Weights of a small mixture-of-experts language model, trained from scratch on English Wikipedia.
Size: 20 layers, width 448, vocabulary 16384, 153M parameters.
Experts: 80 experts in each of 18 layers, 96 squared ReLU neurons an expert, 8 picks a token, a softmax router, 20 empty slots to pick, a shared expert of 128 neurons.
Training: a variant of Muon for the experts, 635M tokens, 10257 steps.
Below are experts of layer 6 (counted from 0) of a mixture-of-experts language model. Rows are named router (the router's row for the expert), up (a neuron's input weights, with its number), down (a neuron's output weights, with its number) and show model dimensions 336-447. Each number is 500 + 40 x the weight over its row's rms, rounded and kept within 0 to 999. Numbers have three digits each.
After each expert's rows: "gets" lists some tokens that make up at least twice as much of what it gets as of all text; "comes before" lists some tokens at least twice as common just after its tokens as in all text. This comes from a sample of Wikipedia text that the model never trained on. Tokens count by the router's weight.

# expert 27
router:520505509493439538592518457503430472520541491443531474519454504567534587427496462481467465495490490446508600540523432520482557502542526470549488437490534431474441465493562476519418483501536450550494521414550496532470448492458515452522504445495447559517540627474507512496508450505417571486528506477514552518569538455537459457436501486493
up0:533463508496551432389505415556465530521567569481528493544502432544494524458454537456502463449491435508477548494526525509519476558569405460479549440496545532484445528426560545466463526520561552489553502438524544519483478576480406562517508486511476453459423469518497491426427475484494501473486518530507509481509444513515428498485534483546
down0:490451421495502498517530569590508474513472476483520494548499457490494521500485495501565494504512455486447505447547470556471414487521519481579382551507503465482480517486496443479575572564517476449489519515538494539466484491526537440534445473496508477513525530494555450499527511418493541522469487479576512510502502548466609482507549508439
gets: ".", "|", ")", " ", "'", "of "
comes before: "\n", "\n\n", "s ", "S", "/ ", "8"

# expert 77
router:514485484478507474503504472458465457454544440480504521451490493493454423485441490550479533523551449454482578555486482538559587443480553521535467571498456491514474487470470442512520490506475528435512521514510557538530475591520484550529521506533537475481546509450466522514570494557539506535453477464455513466422547515509475461478535532483
up0:522498459457472439464540568478513506465527488526452569514524529493487473571403418435455416542479533513552497498498550495452539492481471512511449502515512551469438576458559485458492505480430545431514564485501529473496415436515523496476561558424514532563571466441516499496491430448499426492518504393474519501479524506483494565472520506533
down0:510405562434526467526567473489554518567550539464453421511485510488483500485502417497515516499447533539538492502510486547575544507440561547485480510504478519430480514459515494512491503460493583497540588457438541438474450491538567533584553519548447520539452544467550522481517480456478486516488528456549512508473545529487414521491498491436
gets: "ed", "s", "e", "ing", "er", "es"
comes before: ", ", ". ", "\n", ": ", ".", "\n\n"

# expert 49
router:520538571513422491456531456518540488549526436458558508498488483522478498483455506509501465485429437496502518512546530488516516470527539491490511456543510419442480510512496504469520503505529600459558479501519532545500518562465527495533496509474495540522527481540469479460526465476459485465595470507458517521421485527509527506432538499520
up0:499527509569541529524478535553535511498517421465494488495467511502516474506411506477545498527434485453548550511545442451484474524592496479564515475489471464556522525489479467424541535541532478559537479511520456460559540525522523482534461489525550548600552575445462540574524538488421446579524470524469535506510496526520463479493511533537
down0:525499459536534540532498521576523518496510444507453463522507477437532534447514628517531527504545524488449472458546507518463453520504447518488481522487505531506495459536516535519548515475495473549528446443429507520549514498497443532453546477473553600488441554507482444521455541442505487470610494485553475507505589498440476479469476478498
gets: "201", "200", "–", "202", "199", "198"
comes before: "6", "5", "8", "2", "4", "0"

# expert 17
router:517581501533526431502593481438454513586524392457492526464431497550489462528472529557506505446476523495459486510476466506520526457441504470514496421500474471452413578556444584432536540471467541537489469526406499604465510483478520530525455516542484502542566455492460448565507529557473544559432555490475469489520545508509530469487502544462
up0:543527526439483539533516553464527468490468483552511501421481392435542575488494591566454473475527581503485491497512537548518435566556530516477483422454544443609429511444491534448477529467550499466500548457524478560504572486458464480539476483490504438505588510502475421551553501499494522562555514556464480472532512477582495528534515522511
down0:455588486507379482505494548530554499494463434504537482468389441459495523461563469479435506518609470483437504481523551565520420531517494511508465462498485517492481478473488478440424519481515536487446443511533516517487539541466490422554447476532512482487587501512473592517498508528523550587515469539523463513474537485513493573482571490430
gets: "201", "200", "199", "202", "2", "198"
comes before: "| ", "–", "0", ", ", "5", "6"

# expert 31
router:537499521499473512567583498472459500476514378440486508483446513562472550558460555483477471472516490473449440451438507495505515514455481468548552493512492423487454528577506565470531579427498503492523531508460537568418561573542583474501450532536446469557551487533455455566496518547458538516444490544507463495470544573493560504503515464465
up0:524478491516576498564545523407435507480510442491535484552502540551539515503447492481525500545506509465524463469513438416521549463482594412429514530533424463502462541554491496485520543452468501539501478477461569531511544495493562573437491497451449552508581468520535541514526491565553487466426382480417599446394547543509462473461483457526
down0:469487416490504478498507464414518539533530490428484482482485545448428624505433534498489554549439550443525530531493487526476480447517477473497542518545500516497464479540522578434477491462410410495544475522486514491459551501478502581492477531515510452409464593538455435475519504476496485546440515520385553552534603484464502457531540469457
gets: "| ", "- ", "201", "\n", "200", "202"
comes before: "| ", " ", ": ", "201", "200", "\""

# expert 70
router:505470527484534479592535523456496482499525445511496482547478539494481505462575495492533549523563513508488508540488459612525511456442445459530470517493466419522523484470535477461472521573441455524548510464480483549478449448500525470529468506472458536424473466575482525559466461453529513479491488466512458533497487522538449420592494517484
up0:505457416489445479497542504473517541552502449456482457503500551463512479510479520551542468485563529542502464498513520541509477567482492526479539525430460497474506482488501469563551504531497468541478498539505444462447533432481511517485494495490521513505430534586448502518479535482579489500472538547541445450523546486519501540527440456519
down0:430516529524553539491495444516526507460485558461486405429488543496491487487485455441535520469503572553500491634524464531420481545485495560498495518472495492535489525527513574594463464522558402500533503515452451544506553591545581464498443501528486540485496488458501446522487427494558486460560473435445458493516564518487506562492517573514
gets: "in ", "at ", "the ", "In ", "to ", "on "
comes before: "the ", "a ", "201", "200", "least ", "his "

# expert 45
router:506502539558508470485451531499564535482538518530537452485465512549519524542495485473560512526509555518526472508501484603467578432513486493469473486538466450523524458536566458461482510526533512547537487505515447462467469427574481506563506547516531450451489477537484578540517477447516473487579474467466507526504493472469431528567559547489
up0:535528498441578502411491490514569472459499493503490474463542487481496493542505517544540516508517466517557456554492474484514505472370491479483518518458494475558486499495485490497522536428483484471514439459505576486500508455518508494541471545487525457524467475505450412462467437546493515466515523525452499467580446402500546475444449481463
down0:508513479498494472484448519484438493549574456487519549402463505501518512477495483512482507514465452498507464490467491503452496484476514533502505464510504464466560536524496508512556444490536477518547417496485473493568507545478549533444417403518524547512493523483511462438522587482455538554542428430505456493528448580574467399467521525471
gets: "in ", "by ", "the ", "In ", "on ", "for "
comes before: "the ", "a ", "201", "200", "his ", "199"

# expert 20
router:510540464475576508516464473551484450485522469535479546473531386481553446493559573500483555503525543486550536433509559502566518532513463548473477512576471469509500505534402423538426491514516509562498539507504485543515527454509432508526534496509548536461498577450449505593527476500492530511539485409549530547498520443496523566554471424536
up0:483490468542503431509436487548528537455434439566503626506577480510533552549470492461474581521493460485522407569450561529546499481475454505513564405547490451521502509487427522470447559507556493457488586484433467557504483485501481534517491476452520449529592513466535546571466491555536538552492502489628555478569508495517479508509415510525
down0:490483463508520509427500477458471395527477498491527535464529501487597390580525576540506494549513537497447505453480543466485514570444483507513514481523460500471465574518520412546519458409453474500504491526487470529491496501522496541516546493592489518524473495460564530422461495522559480538473464453514531521483560515547493481597489461525
gets: ") ", ")", "\" ", "1 ", "8 ", "8"
comes before: "| ", "\n", "(", "|", "and ", ")"

# expert 23
router:473523503447477524561547479540506504523494573471452531543494576463575482476508510486484421557528578473506569519481507409538575529455471535540487557544419441428474532470516502516554489488496471485590502483510518508458594441460547473512445572537491571488450440512519506516418526540544512489478478500459450540566518549523561517474460537491
up0:475527473520539561495458492521552509512373486538490569482464521504469523488364475487512482448532469543504486479538517509549485495468472449490489487452458491491458493538483435494508503486533511506463473509506476469425466539520500498444507510405519488498489468544451509519546465397493501551458465476472510512512480483475599525514503558500
down0:566465480573445566466476507465474409462431532448497516531459510467453538503540530455550533532423523519488427503550564523564465428560501523473458433440484548467440471479490492492465530505516510585487500494478581548528461521504507507503489444427476555468430567483486546413485523521462482514437582560535512445422493514470477501431510496511
gets: "\n\n", "| ", ".", "\n", "==", "="
comes before: "\n\n", "\n", "==", "- ", " ", "The "

# expert 11
router:508523450470554520506489481496526446567576483543479443475431506472564451561564494502488472461585484492484546546530408505469429525467582460551472550485499506526499487517484513517404396469529427552530526516551425552567499515468471520472487434545495526454445542443498477405436530506502469468510516508527524532505465455535511558503452515442
up0:522538507484486476551531488526531470503510453495498454507415510511478481500467487500510503507487524507504510453512460515382468559578425456465531493450527586509486504507409485460455478497547469466524494530547469486458484521551553543470463494491451523507521511566497430449508419494477513455461459472471485535541551534497483452532551500457
down0:460592491539524498468493538483505524554553493533515477472434496498433486498519439500464457534499526538444479445449479497547518448585509580468494559483497479482477571544484470519502436490505465419495525519579542483536588533537501484484531440435488435530485480546478482539540494556468498512456454468514575422501555494502490451516598525456
gets: "\n", "|", "0 ", "2 ", "1 ", "3 "
comes before: "| ", "- ", "\n", "|", "–", "; "

# expert 33
router:490483455528481584526403452538604492466417518498504586455488502416433433476464502440542585488422453491489518503499536524507439449473467496468461470463548546497512468482521467502504573448505445522399446492578510455446478533516512514496547489485528497602488476481517500455552487444496437523443469473482532558449451549555514535576463487558
up0:574419459463498543460545473502509417489550441466488471477528569483443502525523431509528485535541492484547473504490521451436475450546449419497451485470500508606487528455468537442528515458441514497585465491458569461523563480503439584483470505523505436533544467507556508520458495588536516520520536382502483470542492587494524495504477441584
down0:471483525503519496462500487484508500463574460513581556547529454500464527430565478466482488512422520532500436497458457555502473483520481525464444460490480449472503516513520526485573478456536513484494519488477473500516473486533593496563538527461501502515511579494490460466475583516471511545391553529528440536487550494461439582546577492493
gets: "| ", "; ", ": ", "- ", ", ", ". "
comes before: " ", "- ", "0 ", "The ", "1", "2"

# expert 38
router:479496531456479476471448475469495503503518500549490537485493499517492536460487533529521520481498478468522444550466413524529529536505495423508512558517527472553489498510491541467579510459445378468477539500475570490496486519548549580483531521561549424467508536493532509551499545408436508524513463477470486561443553462474407430496559537483
up0:553455455480552467437519529526566496480452467541455551525559526546456463516524494568453506470487491433492454542540483526425410460531497469478545530572537554442459548456498565517565530542526477432511513480536462462487506561481575458520527496515559474536503556551572499475541585514472525547493497543579511527498488467503518543560507450500
down0:474491554512583545533505511514535570480493497523522507493472488457483519418501478560522567443416466485474503525454539465465524463476526498528512502549517495502426557438453499460571533488459437491489537504580488500549491490483546439477554504558509453574568489486502549471408450542540478570528556565493515561561489503517513498447482463504
gets: "of ", "the ", "on ", "in ", "for ", "to "
comes before: "the ", "a ", "his ", "first ", "their ", "her "

# expert 30
router:468509471469532516516523478488519480511500516470517481498516456489542517516516464585448612474504487488529470500544522518498496516529469484508553526514486549490441533445514514494443472507475530422539494523533543500472503421479511466589558557588474505470560539516506464439510466548540575549518479501498546556588473539487515412449521520484
up0:475494554482516461535510511439637471460514460486470472461589564366565485527514441518493513544525469485497539497527493582516467475518527466494512492492495529486464493552458444479517569476505509509498443437510499504487498480567464567488503531514457451485532570507507511517476505491467477433472478479554481452445561553466503506487531437510
down0:471450508520457470544463442495448565539511502490587454566538470463480448471459524460489507489484478465522512468482491521577566497502572530454530507518493483406524486470455511615398561576468490542443427510483509515456549574552544438487483482481550482502475531484472500507452514475484486475517533463421483549541513494504556515513531491507
gets: "|", "==", "===", "(", "-", "0"
comes before: "\n", "\n\n", ") ", "s", "; ", "} "

# expert 76
router:517551486530494503526442495456523520461464608461493437485541537522547505555432501522539525517503526600483472505483498454520501500589547493458477492466484480501566446515460543510437394472518568545474559428563525502468527448441497470473508471440510494536418469475511561443453540520433568516528477470478543508472611556502512535523437451530
up0:522517582429528539512516463483523501488475500457496468513449451513540429472530455455479407534531492484489570520527436548510470422534542524531555523496490482516458456401483461541497496491550489571532494494534523562480510478507430508497500506468453547455506445525558509436571495503486450478509516470508506439559528426471441473508449493491
down0:504526554573534493538495477491488442462526472525528516458487460547532480451533550504480516500446406556524521484517427499498520604490499464512575529501567416459541501549416578519555574445495462452464546562496513508465499516519519548506579506476538495482478479501505495505413486488532535440483554487545533440499479518534512508506473469543
gets: ". ", "\n\n", ".", ", ", "\n", "). "
comes before: "The ", "In ", "He ", "\n\n", "It ", "=="

# expert 18
router:490482474496507467578566523469520536436485484447441449496500511510499476524492519502521442556502499578537471413450529446519541503496451572487521540549429458444519499495482540465462488496565515517497551452474523483444532559386497440513566437534567492470487429534492546481476487549467580508453466536496497505486445488569514533516444466438
up0:546470512499486475476560580404537488382551417567464389524522502553483525497493496441519450525476431519483542495457504563488405469533561537479503507523569563506511531501547526493510485496533515527546465519523523488566487459523501540479566445530562569507534527508484428531502544490455459437489521582428514478447457534542488554518536509488
down0:473526545481484512577424523572506513479529529505528537528528492443471536504505497525500432522433490520535536512484475484477509503504496482478451465508474446478519490516481490447407478483502475515604564532514502543469543470400521414470447419514513538421429490512524497471537443482479547465582484462481507514447513489460471474591515455493
gets: ". ", "\n\n", "\n", "| ", ", ", "The "
comes before: "The ", "In ", "He ", "==", "\n\n", "- "